Below are experts of layer 4 (counted from 0) of a mixture-of-experts language model. Rows are named router (the router's row for the expert), gate (a neuron's input weights, with its number), up (a neuron's input weights, with its number) and show model dimensions 0-127. Each number is 500 + 25 x the weight over its row's rms, rounded and kept within 0 to 999. Numbers have three digits each.
After each expert's rows: "comes after" lists some tokens at least twice as common just before its tokens as in all text. This comes from a sample of Wikipedia text that the model never trained on. Tokens count by the router's weight.

# expert 6
router:529451532504507501548482548500531422527461517559507489537504468495489544530478487487445481478468519489509492511536500470492489516506497493503541487535504511512501493473467482521497545501497484504461483505514516490515494463457498523475483532508471509461514500494502491549501512466528512473459499549531528508531506454513511496496554505473518520476493493497516498472510490481538503519514
gate0:462539518474496467500435515498510510474479532519510497500500505481484521509534502459502535508523515505499500513475547470490507510485473518509538478524504499553502481467472508503526497487500494501516522510514444491478478491501443474488482528536507506522560523502522506464491470521512492509539460501484540521517550488513482529478511493499517486511467512481566542466450488526489558518527
up0:500525505453474493520445489528509475481493500522486498548505499500486502511464485478513459499516452519485511481496455483526486489471491509506541470453494512488488500506483462534423502541509493498525499511501482529510494486533442496472495461469541481473530506509524509515483521500518494516469494465526525545458512479479465492539473491529439522516516485528500530475503485474531512507459
gate1:504462495545455528457534500509464490514540530493481511473513508525515513563449514535518473499442515495463443530513566502518511498535501528462489495532501513476554498507467513516470505460476482524505498504527499495521493477499507512511523482504482517483464511517522469544504512474521531498485506475511474502512494488478554508528517467486503499527501507485476504509508525524449531476528
up1:474483545502497525526529517500495476507489521487499557531526503515433549520524523479452526481502524492527524516521474517438537503523483480505474522484495552550516512509520477523512487503481529491495533523565486504500511510477467522497519475480465470488500478496472485467490490495477466536487518507505484500520510485503495505497460533467547485503464483456524489497564481511471500511506
gate2:533478478544493470498492533467510498536501530465506539524479486465471485486501482441541518471505532511460535489487537534465459503539479529527507506473485533486516488497482474500510494499504461506428473482514531497524537522483513497549533487474509538486504487485489499463492514491535537465508495473497522522439512488526521503512525498494515516462492519518532518454500501521485490530530
up2:521489542491526530474510533537483491495495462550473524503495519523500472505482535472503495486492487482496500511516475487519539504503546495464532554469513527502521515542501507534536513483463503513562528472535527517492516476511510473521472523504498548470554478487465485503493502531504505488515517502449477529552488515542478493505473534468488535495527506498553482503510447499501506465516
gate3:503435480521501527541550555481533491484481543495505479474521483497507526485476514498478516451488499468516493548498488497515537492496449492482501495543539529518508499475507487504526505490483483516480513522519532488480516487501511555493508508494483485454489446524537476492476535506493523522561527481507514490494488474506535531511497522504532515453471501508456501501503488551528456479537
up3:523527538475483493436479523481471469476546523490513507501499520532492530502482547496506535432486517489526475539492573464514464514521509513515494484523520509523538483521550493492469511525473503518537493499496485470496501483487497522516488501507488484541489508521500479455496439515465525457488463515504510488493467531483483491473510487522463517508495503480521523474492507524457524453517
gate4:471524496490502516558501503467485437500479480517504508502504572464462499490496495500469518506536490491510543510514465478485495559515492493519490505501490482506522528486470489510507455501482462519484506480538500525467520487512480485506532490484459436484500485465500522542516543506522483543532513464494485534552526475500502474525502527489495512540523478486456461478506464523471513496524
up4:470484548499509523542492562474483441497505494514486518480511529504468498514485487475463492492514491494521500509547429505495484552509491460523514498482496521513514493478462498518490437497477447506479502511529482497454521470537486474520505512495501480499506499451521546529514508502478487526532515454516537489515502481517482463496518492465481553506488483466468472468492463488496501496527
gate5:499493505532559495507481492495500541525496522538530513524464499495473521485550490510518472466547483525507508518554472476506497504539468505508474521471446468517530470504494456537497489530472504502523512495519517497488493481486515496467505563506483472507519546453547545477511509499502489508506495512523499468476521500469530498531471503489463510500455529517547482466473506507508508487556
up5:509497470491491501506485500527540457479505494502509543512523509469504472509444511533557510506473504443515531475439499493477515487541508480519509508511502505546495504508467511502462515480485480494500462469511494488491474465580500489517467496547524474479484485531490539476488497533501456507487466502500479535560468509490532463471504504490533500482519482511532490516493531489517498471454
comes after: " 19", " 18", "20", " (19", "–19", "–20"

# expert 60
router:543488506518528534535484546484527448482459509536515479505498444490489477545491468479509478503490475476485504480497536493516487476495512539480508525507503500489489526512491510490481540487482512480458502501482520433461486504458488529501470529500483559466489533544549502479533487498538526482492486560507491508505508489514495519490537523510486520485514480474480484466503464466547523531505
gate0:566507505526502522525513516488496468494573493498466497502489466518494504480523530507488493479498533492518480495489536493508476496460471473539505491479479533499513477472548472466521496552517496509432495539480446508505494471483471481499540548519525516515509560519487527485493500475534529517558511473495528516506547488502473496473478492495526512470496482536477525502488489510515502474476
up0:511521458496541495472491454456504478520461467466462494501469491535509495490503532514494544492513497511498518481530466512486477489526507480477519514509480487517485483518450509512471487513526496458513531495486435559464491499462541500485480466500530497478490523506492489511465487506462485511505516462507509468463540495524478448506570511500520481487486506546538496517491477476490484499552
gate1:489502455504532508489549513534445500499466505522476519473505493485536458509489462535482493529458495490479467498497473521513496532501494539499502509496475446515508494531496517525531526481486476513489522485580503521492522535507483504476517503520468542467516505514527488544444479494496466528455491511485505448558515537507475520492465490497482501535508506454477503498505529484481494512481
up1:495459489490481502508514495551468503533508517465493504455464516481523480491522471491515479509463479493464488483505526509486515489518502456448505537520512528488470492505475519476530542497540481511446480504525532478473537557547485522522497482499491508497512493510478483566466504511486549508477477505524537505538500525503468524546505529460472518470478504495492452474502506482501538493469
gate2:474528478545532490521457461498528481543497543494513482487511482520484424514506513526497509496492457447512471475500485504517448554503473500514528489500485493527529504497483498539489492490526483480529498460465497525430486477499454491474496503488496485488487521515497520522486512516509437500522502486495514526525499502521507518511510493501476517517460458510501435516488502485544446519484
up2:492481507485473469481437461525413452505519498491487520484503528538486513466471509523484484494517509496497548521526514492496541452497501442516506518506474507435509477511514480520508525503488488500486499542525490482526550507507539494486472472522503495502508466498506512507527488512443552517540494548473503520501454532492528491508473528474512522499521501494461493501497522513483515492512
gate3:483551492480469498449510505529475501490485546542509553472415495486485441456514496512503506450511514475520466496491552503512484452526523484507525515482516488537472504503472473526508468455511479503472488484479506493523525481490521453521456534522472533503517511495512485506474525506503472524482505456508491505515489504518517475522530531495513540527495496489491513468493504519498498450499
up3:499519516494466477517482476476479474502470519523485519488464505560522492500486512493462480488503478429518487509482466510504544515496519467489466499484520507476520510482455498550473483527466481512516498484529469467500498489523520545494475494491472470518571493501531500559459503576487467489485505467476497501511509505498483482473448551509520530502480453491505498480484512481502510503495
gate4:480517478521528500515551535486483472482504471516479507514453480471481472490485485532540528476455487514467491472479514499513463559496543506487469517457479515513500497478503519460465511506473480532522511470569473520487491474480500473539528511464566496505478504522541503510487479461507492461496518489525506483488526462516539488499548483497497517496496474476508456508500500471534483526517
up4:568517541505529513488523533481465486469489501485558482516538510482486510466546512524520473563538521491544486505513496506511498454506487481529511524525524514520465453493513480502529561476480522511504500498478519508542520525484495517527477511503470528491503507502507508494463510463506457456536463511511488484481507493503505529528478479483494473472481531495492535534523480507515561507496
gate5:496525476458503525494528527478482459526475497462510432514488479527497470472514511484524530493484542522517498449510493465520524495535517484560513474485492476489488516490486490491517503506499525468526495485458481525510455493501535486480519478441504482502520454527506476501479526543462486468539466456507487505479526453468492502489537492494504501495516504511485509480446506529561519493494
up5:532436491459520472494543539511512522486477542497512501477523548496529484520529525517525531499533513487494511497524482520514517567465508533540521503506463483494493502506492516529471527497491505510487466454517522462510501531413492476440515511476512497480496509510503509511457492505492460484524514526513527516546504501493475526509490508515508470551551501524501479516513476495513493512513
comes after: ".", "–", " (", ",", "°", ":"

# expert 39
router:548506484541485464488489541521539463496463499538523489518505487513486481512514507472435495486502486501525447473545506494525494524485510501484502506537490552494500505444475506507488523496491493487449430523478492470451500455512493509487509517507438538487522488510525496513518504530518481435485497501499470506484509521525515515514519474481509523466485507482476444494508486472534513507517
gate0:530508539473535485444469519528459481514505502509491501497544486484513451520485504489442511491518533544490467496522488531543522493506498516498477491437489478496557507457497495490506501543459481493497488499560469488511517476475525461492514541483490481497491478449512468510523467524492492464524526522519509505462506511499512484516489500507511502483473521472469508477477472521526525438505
up0:513520512474557514486478516511467494495516496521516478492511496472533440511462519491447526475536547544489445516546498526533527500535506492490479480414490489507535510467504504499500524539466473511510494521525483478498519491505537454503487543496512477539507483452500475506498492541487493464514494493493520507476516485493500487513492515512539478513482521512468523476479464519533496460514
gate1:559467527503536543490500458489498512532436517498491529562502500492502474573475523548476497480504471521463480513518467474507491492500472466472533520502493476482475517478553505482505511522503505464490498514533507522471519514496514523523536523529533497505505449473498540476497515488511506494500469498547542489458528476527489478508531478502488510487480517485486484545516491467484493497516
up1:461535498528529459510521525530480498480535532530488506476540485522506520459461467476535491508494512506475520507503513503495498555509530534538481536454532530519520493523478513489502479505462487529508514517469524478485485498500494460480476497504499506481493515533468463509524513508484513499464543513455508513489500493477486506435500518543493472502472452451489450483469491532533540466484
gate2:510555453501522484480522500529528479507481524505566485478528546562502488500548562502491483466524474491487490512530473511510500468508527517513468502489535523478505502462509516493536504509510467515507438532492486460489473501487488505507521514534470532501520492493491511510493529534482509496504525511489475495519516482484498537518535408496515469467459517495503480525475495512529487494495
up2:484536459499538511485531466522507504498532510480553501478533534545490485491530567521515489468542475516493503536518474515507514442512518516508473509474536517476513503501526515488544490518487460528526447526499476484494478527484487488504514497543500510522508513473472510503476525513455508524515525505488498486534516461473492497503520420522527447491470521489506498527480501542495481486490
gate3:487518486497503487530519458473498486542563552538509474459489537526498475505449524470492492513497488473512470514481477487519475520499519482507468494492489472517471498498539447509531492506473521496488516503477478489499525499515477486468542522495488555501517519462508495475472527511461535459486476445486499486527475525482474491467555473485524529517475538546494493467511547495507486491507
up3:508455533519471534489492495515515551481448504477524518507507467485512507517507456488518492496498522494461486493508463507467467504528466507472476496534488486477496500478448499511488472498517477483478449492504499483505471483468540523555480485440540483486501453494447487517463496530546530515501476498545485545499515485509519526533460513479496501507524503512496532499506489487449540536482
gate4:499495477523502520451447497465496477510491501497514507508498454488516446541506514498484482483511464533486528508474515504497508515470495479498446463522506483490504472477464464488494482520507508464493545528518438503464498517467489503504540515507537545480528500503513551500499500491522429461489520506523529499521538496537471490447495499498503525472522479534542469516487520533471481527494
up4:488498567527499520522534503497530516485505510546454494504507502473491510471521547510547440484489451516496488454492485498525469559478480481486509534479508523516538524539515524472521524485498493485531480488477534509548468513492499487465452515501503510529513489480501508464527469513482538515545481523482478496477520499550485520497507481510547495512498496510502509475542503558492515506523
gate5:509540484486532485464529493534500485531509507513489498473504541551484500501489551520506516477508499520487527516502489510513527493489530509512460520482516527468530515479551521523558458537518457517515456528474509492476486510501492523505527533535501515499539515493503485477489531500447518462506536499478493522553509475446508492525482419500503472477481524480537485525508489519520483473492
up5:511528485502554487466525504534502497526512507494505487470507531552479502516488557522500515473527485520490526519486484504512537494491523499507468518476532543466502501478530515529551461541521460504503435521465486493478494508495512528497527524534504514504526517474485514470495531503452494471507535512474501511548541479460514493523467426514513469484485514489548497522521476515509495472489
comes after: "\n", ".", "==", "===", " ==", ")."

# expert 5
router:530464495506470492512522550479543505471429506561507489504488487486509477490484513514479503481493481473549492465543553501522477520516517508514499499530473512505518507466497490526483538470496498488424507483493519472498511434502484530495487512513476520503524502526536503466513506522509496466481494533486489493496498514517502503507541474463522512532550514497491509467494518439541550508491
gate0:495529487521520507511507504469515475481546488517437500478533469494478487512509511480497526512494499502512505510515566507501493522489531529537513513495505495532491497487532556491528544487494477550525513470451503539524525478554527505478471515482500519515461477536553460469509435469519496506488504507457504455458469445503531518487490531495516498469518492474498488479514514489512513492503
up0:512531484501555529481487546515525528521494466491517469520455453519423499482490508497501496495479512512496542484499526537520521497517434478523507457499479482481451527505564519515481498474485482507495528442461488516491502473521460505516491506494475516528450510517517513526497468513522476477509476498505502481514546491504471490530479515504545476464508494468470504492477491537488496498486
gate1:573537453501526520489506527495475484502472455487497531519509470484533486508517492510495464438507500492527527457495551493494513503533490478510471483519481475526517507487518521544487518530521548507499528482511471504527502516484539517520503514494556508527520554470520521520521515488470442523467476521488506532492505541491463488518501510461517491478510503480506483478492483490539528451528
up1:527489489497499515462495490457512488481495520508503476523544493473501452503520513510470482473471533526480504512478528523489478534526536527500493494476488529496501473469496565510521510494468489518490498516483478517464476489482478471531491455437545528506516538504523546481517495518482473466503458538471454510506509517457498520493566474479535498500498482501525529514502525512440540505494
gate2:465506497520507526508482553530508502492487510520511521495522543523479481506506562510552499516502479478500487505512527521480485519457498448471520500551486502508511516488551511462485461489531472486519551480533502510480467527487486516494512459477506516490505492477510477465500472491552505496474489534504494523510514535544489512519505546494528492496513495414496474428499478487491495498523
up2:473496467559540481499476516511473516488508475502478481521562504464510510514534515466444492480488505483526526497466501479484489526552493493416535465497513524510511495520508514507459488491508511460558516546507471513512522532514496465536483492486507558486482505496515463511511509523528530470529477468487465481500490547483506481496508529517523480489504503468484472502520536497494495503526
gate3:543521500472483474491440514504559447501541534468490492526483516507518538477500460525502525497458537480496476445492517514508526491511491494475481494508455492512510507491502472471509512529528498513421473499465488490492499490474497495471527532474542512487524486515520453488516531456550483530489507526517510477512524541502502489511466493481487522450522457500518536477486508496500489506516
up3:518504485452490511487469506523532499473552540464514482536513486489500519491524510473510517524482540481511534436518506465481515485511491456497498466514523475476537490487470499475521496493502485489490496491441466526504498539506503493454532539490512508501482512544498503458487546478561482528490511524486517488529496504510443483503461501476545500467481522498542489536496521473504506549526
gate4:508475467539490481482489513470486493506478515502476516526492490502508506491498513499507467522518499485502503474520533505536501586481519515446499504518522514508488509550538501504475486463545467514489492502504433497523496457476481529536460488507531485461567473503521492471538542507495452480521518511495530457490514507540511491476496536514542492502523462494488479494550459513491497511504
up4:466457497532548459492478470548513476466556488492487516491478514524509495514502489491511530477523491541535507543500490542509509487460514496522455540451505525493464499518486510499518512498492475502496482493463489544508528465483492488494509515464450509500481520455511524454552469480512504513517512478512482485457484506506499495520494526459454501518483555497519506483471484466473499548473
gate5:567476515520473500499552554470497564503501502511502505505490508512511476563456479504482476533498484499511449503512523510513439526514501528505500525501483535540473494505516464533458553484450531522479503522526513501503504506480520531516475459508520521529506514536475498503456502462466514508466510539511488511470526497478511478478527489490551484498515495515509504516483525478499517480501
up5:474502485506530507494511463494478463500550566498491529533499483468471452513492516481499475481535470539509536505453487522509516507522508503499463479503507488510516523471471501508481458550506484486519466521555516505489491500517521485473500471489496537502457513469498526483488514489505526519492471460503485466494502488469451446495490507523554527515481532519528473456499552486508505535540
comes after: " |", ")", " =", "\n", ".", "---|---|---|---|"

# expert 27
router:497496524493466518526478515512493464544492496514512501519524492478484519502517481521465497410497460498473487478481534495545449490472547502479503524549487513504489513475482490500497495451440474483487486499516486445484529510499485504439459556512477524502493499485530468521488508496514518467469513528509493484471461511543511552493507502522458509496529490497508478495520499474510539502503
gate0:465491513491484503544488493481479508467504513522498503511480474482529540502539506477502487559507542515527468497512486507517529484508548560495486480497523531478536504471533485484525475492510490499502530476548469502539535520487472465529535510510505473484493507470458528518532515482459511486555521438487531487497507548508525501516517486497533501498479484500488469513452450496512550524504
up0:484518503505536525490489514469529496533543498494544474530512473495490488514466504525466522476519444481517511529541541503492481500459532451502526516448502519531512531488503510489481493512534510496509512540495486478488500499491496514461498500519511489533512526518552491485500468565492510483495471535513485485543508456528506517449490470505493459498478465520464483502551487546511551479510
gate1:506509530493485485512488467478475508520498475467493493538523514507482515504509512551457525448523500518532477470548489442457522535488498534523478551481548496489464519454501493515488509477509477522492488510504511518502559472500494518501459513484464484521485527552522530523497484506462524502504492497513508496465471483553494532508486495538475483506481532559528508486504456498465514503471
up1:509475511474481507501483501484478494539470486500514525513531523507482474490522503524437481509479435491467526502473467461524485498497542513504514497506494475525441513505461530474448488486502463507517474472513529460504472509503481524535457537546520457501495518510521509551509533491478524493504532556488534482506510524524522516499483492468516519489491528480539541540517497455507493484489
gate2:530485560517502491501511489523485525489528491527490496488508472509497507544504499521498469493465506516510466505517536497484526531519520503467562529478558523476473551484538486523513454501499506503492521485582484500481509470471469489481473528501499516517518500468534510533480497504521484480509467525486501479468478541525492493462522475559505481531473543485471444494525473517504489499504
up2:448458458512496533489503521488488487512477496479507486473474511482554492471511520473457538531533511480523484536491474523507462548475510476522471517522472463475526508519527513529469487479493530444535516547513523490511497533512547499518504503515473536493496492564484515510505512517522505503477506513507525504525522478492487497485473496457472538532472511546515547482534487506474524521526
gate3:519482460451503495519475492491514480546486510509479477518508506525474467540471485482502498478502511457509486454493501522498480465461459524549487487484502501475460517480522488534477526454467519531484514516487499466479496485525471512467482476506509493501524498494475506580527523463518464495478468496501481478469535516564512520507459499495489514465478501509521514518471450528529502540469
up3:517508482513497506479529508492528477509525505494500538483516489495546542505520502487532476450477492472498499503475488521442449511503469520516471526556437461496522501518495511481513569500473535492480500498467489488517569490529524489477487472479517493485502496541508491472489466492478480488480494483527504505457520464494521554451468507525505519500499521508510484490499499451524445494488
gate4:469502512539447501502489497502502488497508488512524555464517506530521485523528520463478462511497541452495504507464461509491488534477535478527499505466513521473530481453492476516499516521472489496543498475491521475517494468544517536499474489450448485482474455519544491501493499497506525535530514516493485513486497533469507540533521497543490486499477515527507460525504477457483519536448
up4:508517484459517469516499530503495541486536529506511483561507510466527493471508505490516515476491478531487449473533515533536482503498499517464543502459506537467474534509468437484475525463504512507482542525543469525467519549524470501527527462476536519527485522506503514493509445519531497519477478530483482483500515462460500511500495503514525522484458515518480495465499481524498507506518
gate5:504500514511564494537532521483507486511546485483482503545474473502492544501494489496506593526468513513548531514526482503506478477494459483531537486523483518534511514473479477522512499477508527528489477505510471476526504528516521501515487470480497527460512519507520460440529482501466496505450501487530491518483496501468476519526535535465490524486528478517522523510537481448498503497518
up5:481507542505527468503558528491495521506481480517506491503498490546518549491470521550496555516423487516537502477510500473500520489532498478457527516535464505510501510487458486482524478497459532472491523504509490486509450497480534537467512458469474486491518483519499551473500478472472486476481477502506526478485464505497523543534501510508482496488549491480471509530537502485499484524475
comes after: "ed", ".", " and", "ing", " was", " an"

# expert 53
router:513526498509470484509450503491498488530496503514516457516480477432482485501507503515473471474500488495523436495522527508538482525492527505504540507568486510484515532478480468524520516513470494511489499483509476508474511490466493508448473507523470537461484516515504511518538492502618516467462476502513465497482504526521499484515500504513494506495525513474498461456500519477517500513514
gate53:476521509463491481517519467503547489518477471512525540504524507486504471546465504464493481496483562460506491494511534536448460558495479500508539501497509497496546473500475522530490540538513474487493510509522496528469510518502478477549521482526490495514494488463485510546509517486500500507485513565515544495466509493479494505485484476474494512495543517548491495481520438520482458485489
up53:450448524482508545493534485528514537504452499523504511491479488518477502514525526519483514484498538538480525534466516514515512507504507525516531502512492501480575522482456510450475507493544539491513505549506525507522486508528507480489481479470514505524495480515455529522527486514439501536522511458484504499529473517504517509501541509500523495499496530473524542474503500455509552529492
gate54:481489491475465514495482499488527526455554511458492537499463496503494499494528494513406538519479474505518550491504517496489543524504531472502458488500462498512523528515495486497507517550525483505494517524458505481502491492489509500464505500492495486456523495513463481465517533503536503525513504536475517493470458546530518491474454485489466490541496530488487521529512531470552493484484
up54:473497489475505561536468465485469510501435456533469491523542505525528465470487501533500479503513491518521505485447526491472465488499489482475531487538498478479494535479513493502489499469521475484514512526459529488510504505554473498519501525489531498468503473510509508529457486509474541529498488516546496476537468458496488486499490500483535506469486502535547467512514500460444514507480
gate55:534493519506477491511524454517528540554487539506525502513512501439527463489498481446513478515488489490563475482515510453503482501538494495482516475490504513499454493449475468506550480527474489463489474487511521513503476506536511520469494474501488505517509559454496524521517501548471531485490461472484466497484495523473477501512458508488484504477500459499499475521468511454487488515516
up55:500496472504527487486496520479485457518487501495508488512486488517476516519501514527482526501507525459457504475506428565468453485488527503522534528527491479480531499515538502508463476511497528523482536485447494534478556516510484474494521518542510532498520460511484534480503503449485484487475474520493514526495518505561498473475527506494501486528525485499485552493460482491504463523448
gate56:515554481545479550549494517510454513505471552476495519531459491500524529476492472506500461520475513468462529477489483498524488505465488508511483532448478478509502537460532532507498549499498485516489514490535516473512492496508534466498532496493525543496477511517475486505541522516498470448489474515478516479481479507480467529526538556544522510516498501497535491485515485506537490515520
up56:543538501497534498498505481498466522513464521510540513505455502479485529477529491503490448550550478512467500478471499521524472472457475510505482495484463519465492510476518477487453531491496508534491532505530539459504511481481514505490513522428503506502509475486496467534521511477502521508492520492475491478464486473470518498453494542521513503455453498534456499490512482472482466463481
gate57:522475478514487453537495530462505536488551489496493468518496478443489515483530511479485471504470469520493447503484495501505505501560486454500518492457480478532498476485513482483475508478468460525480479505503492476498477522535523500523500514461503510533495563493519515563477458503519534503500482474484504478533497480477468481511514519466543522484504519508469505466449538521507483488528
up57:495479486530500493502454437494500449505510551505481503494486525498531502497502515491518491505523496530514541493521500445509467524507515491505494478533498547509506516505522528497580543481510480498527471514468485557496524505509522484480529482513530466448481499485460553469529536503517498524510470495482488487477489485527500505430472472451513503469482484489508485524490472478507490510527
gate58:480488470479496483482494476462516501477474513538522520441514476480510490537500489506545489494477435527506502512476439536508470474477487501480507479467500524478464509508473500436480488481491503498497539513518519461459514518503505535516490511523504506494500454476514510494527511451539490518548481511501538489537565511505472485499531535522521505487486509475533504498460505490562520485503
up58:529534540507525519502474521481514481495471522466511487517523496526474461504511459521546507555522510476474498494523510532557492486519511536521523522510492524484447506491487502504536494533570483515512509515534481472492501488493472497514510513497493489508474512490557477487499520457477492496517530474512493497523526467530483455554459511486507470518481492484514486503504489578546527512470
comes after: "s", "ed", "ation", "ing", "ated", "ment"

# expert 36
router:518467525523528535546479532481526461483464500508532450509507467487495480492508503472502461460478493509533478481494525488496480523487523546510490517557487503506500549462486460525489510467459494499459460539514509457476519468430466498493458574488484491474509528483502531507491511517513510495497479511506488477477482500518502498490499512513482524484520499461504475479525505466541493522517
gate0:467506501528477475513459490464452517528476497516445488504427544520528500486489497486481513496514527475502516549497562487477505507490558479512520491503485491525514522500519472449482471494486513465536490474488493487481528486477506505518504486486518496489471485535494517494520481503530510487504485559504540501492535518492540481518502479499496562487513566479526498486496454510445494501476
up0:437535512481470518499498502479477493514497501543503535510504526517559509494529500500504497526525506503469503467481532560515468545509498519475481530491478490493500506497522538556485532494485506527472504469509463564483487542525486451506497510521461502508465489524492479484510551493520509459490520507484498481491500490505447524484530516492516511506439489508460497515458542494517481462522
gate1:536518524495497481539481489465520503513528532495497527528498513486468505482507484485537471488501439461533503538479499497472525481496440479539543516530492500491519493521480465498461508507463490507491480513560490519502455443530453516495461536484527498478496517507477479503464519497499531507506497537524490505486514489492509475483512496469520508502468500550493496516522449500494484491584
up1:506515509504516491491537498459534425462497522504496522487511494495474483440509553497461497492489500535497486477519466509496476491511460512529480512524480511487494506492551476542488488536469514447499540483510520539509485487527453460442479528511491528545525506490478539502470468488517483484489534514490522490467495508531490520490523493538514544466491507470500476542491502492500488544494
gate2:506484549472510555514513531512484495520501496515504432461500475477513539530510485534495532496482488482534539524442519465499469471448517510509515502490490488521485503472498502475478501498499529542501525493529505443501493466484469509521520527519502518509509476472535463512531550509522512525518537485548504487485454486515472492497484495481503503491450479495508484435502508474551485478500
up2:500478479503503503479466476485534540521460524481502476505505476511444492504471470496522513484492545511464441501549475490477532539511488510494491491505508517441484516507513487526494534532511499453520458508481491474520503481451505480487493463497522501481514526535439547536481487528489508508473486530528491494466526496484508551494501454509521508505542476510525545518500470521500485549504
gate3:528552502507485535505488515468524506486477494497479494484516507497459486520552501529499461514515517528523484479479490474470463548439514537511524505521481548504506511463517485515481495510509445491501542527493445492536504474483506466489533525457521479523505556454496522509538485493511505532519490478507492463495520524547526515488526528487515450485505490499504530460501479531535504523504
up3:492485482511493465498505555525472501482538516503502497491556459492509532504451500457534535507431487497506516479537508544537554531536535498528492498492527463499509459502497495493510519456525448502459510499497534498492497500497505518521471486488481506477447507530529519527474505468506487497493516519476529522461517510513518473497501513521514526465478517510529481506501522497525550466453
gate4:523505488498521466521530535499507523502517473478480493538480461459515451503454486488519485470490500474535465483479505475465495511486526470537553509452535516504542519459510505502479522501486483532482531490542528476485533512548505490489442511521508520511451527523498499497525457499480505509479473512517489480473532482539530479468514491550498475465525490513507532527498506464534483471487
up4:526445473499474528487509514476468533529513480471445455484520543532466532478505506517503471487505509475518466492479522463486495521449500507524487481497546523473538526464471489515540498515474532516492522533501468505485493519495506480512477452509455521487506511518488518502553506459501521515482452498500515506505545504481514471480528486439513460526505508517552497477499523514534503498492
gate5:530514513530519455523481488475518533548485498520566466527526505511480452511494475496509495499479476488542520495470503510471498526492506559496475458524536523508497492470528524563516555522509549499542507513472509485514496462494482521479469497490520503469464534492521493504490527495483499515468496457466489427496495497484467519493542504514513530504501483517524507527512478484525518489528
up5:511467534450522478505513467501486499509505540507465462494509489508526480519517506490466464459540547526535500471469508496479483510504477539489503487506468566484512479465500488541520483524486494486495440546454500478519502497521505524482512509507491526532542541497499508483456500483474541510468460458465529489514527513515468497515542496477499481499511500493488511487508496467499521474568
comes after: "|", " in", " (", ",", ":", " |"

# expert 33
router:545497510512505479532481526482569488542496538542501486500507449494476511493528462505504495494481494483521516459527527511507448495481516481488498506563456492431480538478477478520502561486514510491470479485501512496499483499450490516476451547487458534495493507503516496492525477533532510450481514486499468515495528519481548485506519494463487496481530505490488483493488484489530518511525
gate0:527506504491501478482500490499514534525490477502486500518485460457480489515477479481516501511533502521481538526499549524480481480501503460526472444513484529469515471457484534525495550485499492527472501499462450476507512513501501513477490503489521508554478524503480502513528521550475496463475557504527496504516491469494510519499445476539503518431490533527485531449480464514509531470507
up0:485514524489511528505515521491519501499490562511479483489504515530514544520434523474501488464477478509513550498532453490520542507477493519531502543531525474493519497517517521496510482529465489444507515512514474497516492474494510498448490466431479453474526511525520472538533446495508511521525481483511495516521504476474502463435507530469477478524508494514515475508497495498507472468492
gate1:505434513503517513495488473519517462512514505511512458508455448497510504455492495491481490553482501524512490494510501493474477516486518501505508499530488472463511556483491495540477524515498532464489481506518514531485512487514453520459547528514558490530513481512556500516479518486450475545510492472522482517488539533511492503521554534483512455528527543500485502533513503470495472514514
up1:519531484515535471510463538498503579509481552477505509488477489496519442498522488481498510492511577496519509523459496436495477521521491466521460481542558516494468492477464508478529514514524471492505536503505490507466515486507505468514486527491489489473514524502475493459502478513488530505512447512515485524518471454517511518507508493494487524490483492514457532525514486540528475513501
gate2:519529497468495509511496559494489508500480506459512517499497483514532537475522505528515495523434543526494443465510496479492495491493493502483491532485501545498468540532500507515497497476486514477483513487492471571493502492516516475494521517499527464502518508521514492538492490525516504482432469524468451504487450491524474463496513541489480475515495477505526513445464491528495468441487
up2:543527503495541520505514524469526481474511507516505510555482494507492499470499491537507506530500456530466466469480443468498523508467516520508506498490500549508514483483494490520456507577515487484495492511519452436475525509500472525502539507487504488527480540511489517477488507471462490483530511522517507482539509509505537467538477500494510479504500508516507532529502505566543462472531
gate3:461480502504507487532448562503470497500456548489498538498480482524475517470496520470523532482452484515519492517506475523519559489495470478487483522492513473455502509505549492511505523537506491533465496469493474527501466520511474491502468493486458545489511526534515491508499453538512501520500475512510517478440510502479522473505507518498479546510482473482493503470499515511564486517452
up3:518538490477515473502499456507529543475502451494486502491518480502449462543494474498480542483549477564481526522499465457489526461491515495537537488488487509524499476481466523460506517493486473521557538519485492471458516424495524510509496472501504487467498495462516527521493504492466478482518515504474498534515518469504500529498503495511509451503510508469537491505488484476496525497532
gate4:463488468456544542492480516490560509508473485478509437500488510462487509512508481556471468493488515515488528531495570512472500526526503528540530525514483514499494503456494486518522491486525479465511533487499491517499492499478507497501528494503504490532531547517528512481462466474465528467497537517500470467494500515463543493478543531476504507529488490518478493523503441480526492487477
up4:518506480508511500506508487498479436523528490520503515494531476515532476514463484527503527484530503456528458490499529507511496495469452511431487503433501477476521471503487523484509536485505521506463483528499532487557475532463511449481471474539505488466485472524507478479518513507551493531484476483510540497486541476539487496509509456479483496485496533505487468498507552488506511508469
gate5:530550505508483539524513469528496502486497497517537482486470542471490489508510493446474501512493519481533519517540483499548514476498475485497490483496504533485441530495479418506528513518475488483514450493504464499433483489491513506476512472534531486511545508491457497527518507487488477512482483499462496524443503449480467548477498507524474500462526498491496511515514500490479514468486
up5:505524508487496498494522510480493483467487481499492527491479464481484551491481506505476517488478489509505539486530441526567515481439493515487520482511492499467503497512460501540483507468478506527479495504468429492511466536530508511491464481500531502509515526516511511508504496503515457511439497577466519492510479488453529469438506514556511494505480498509490537514513487524498485470493
comes after: " (", "\n", "-", " |", " \"", ","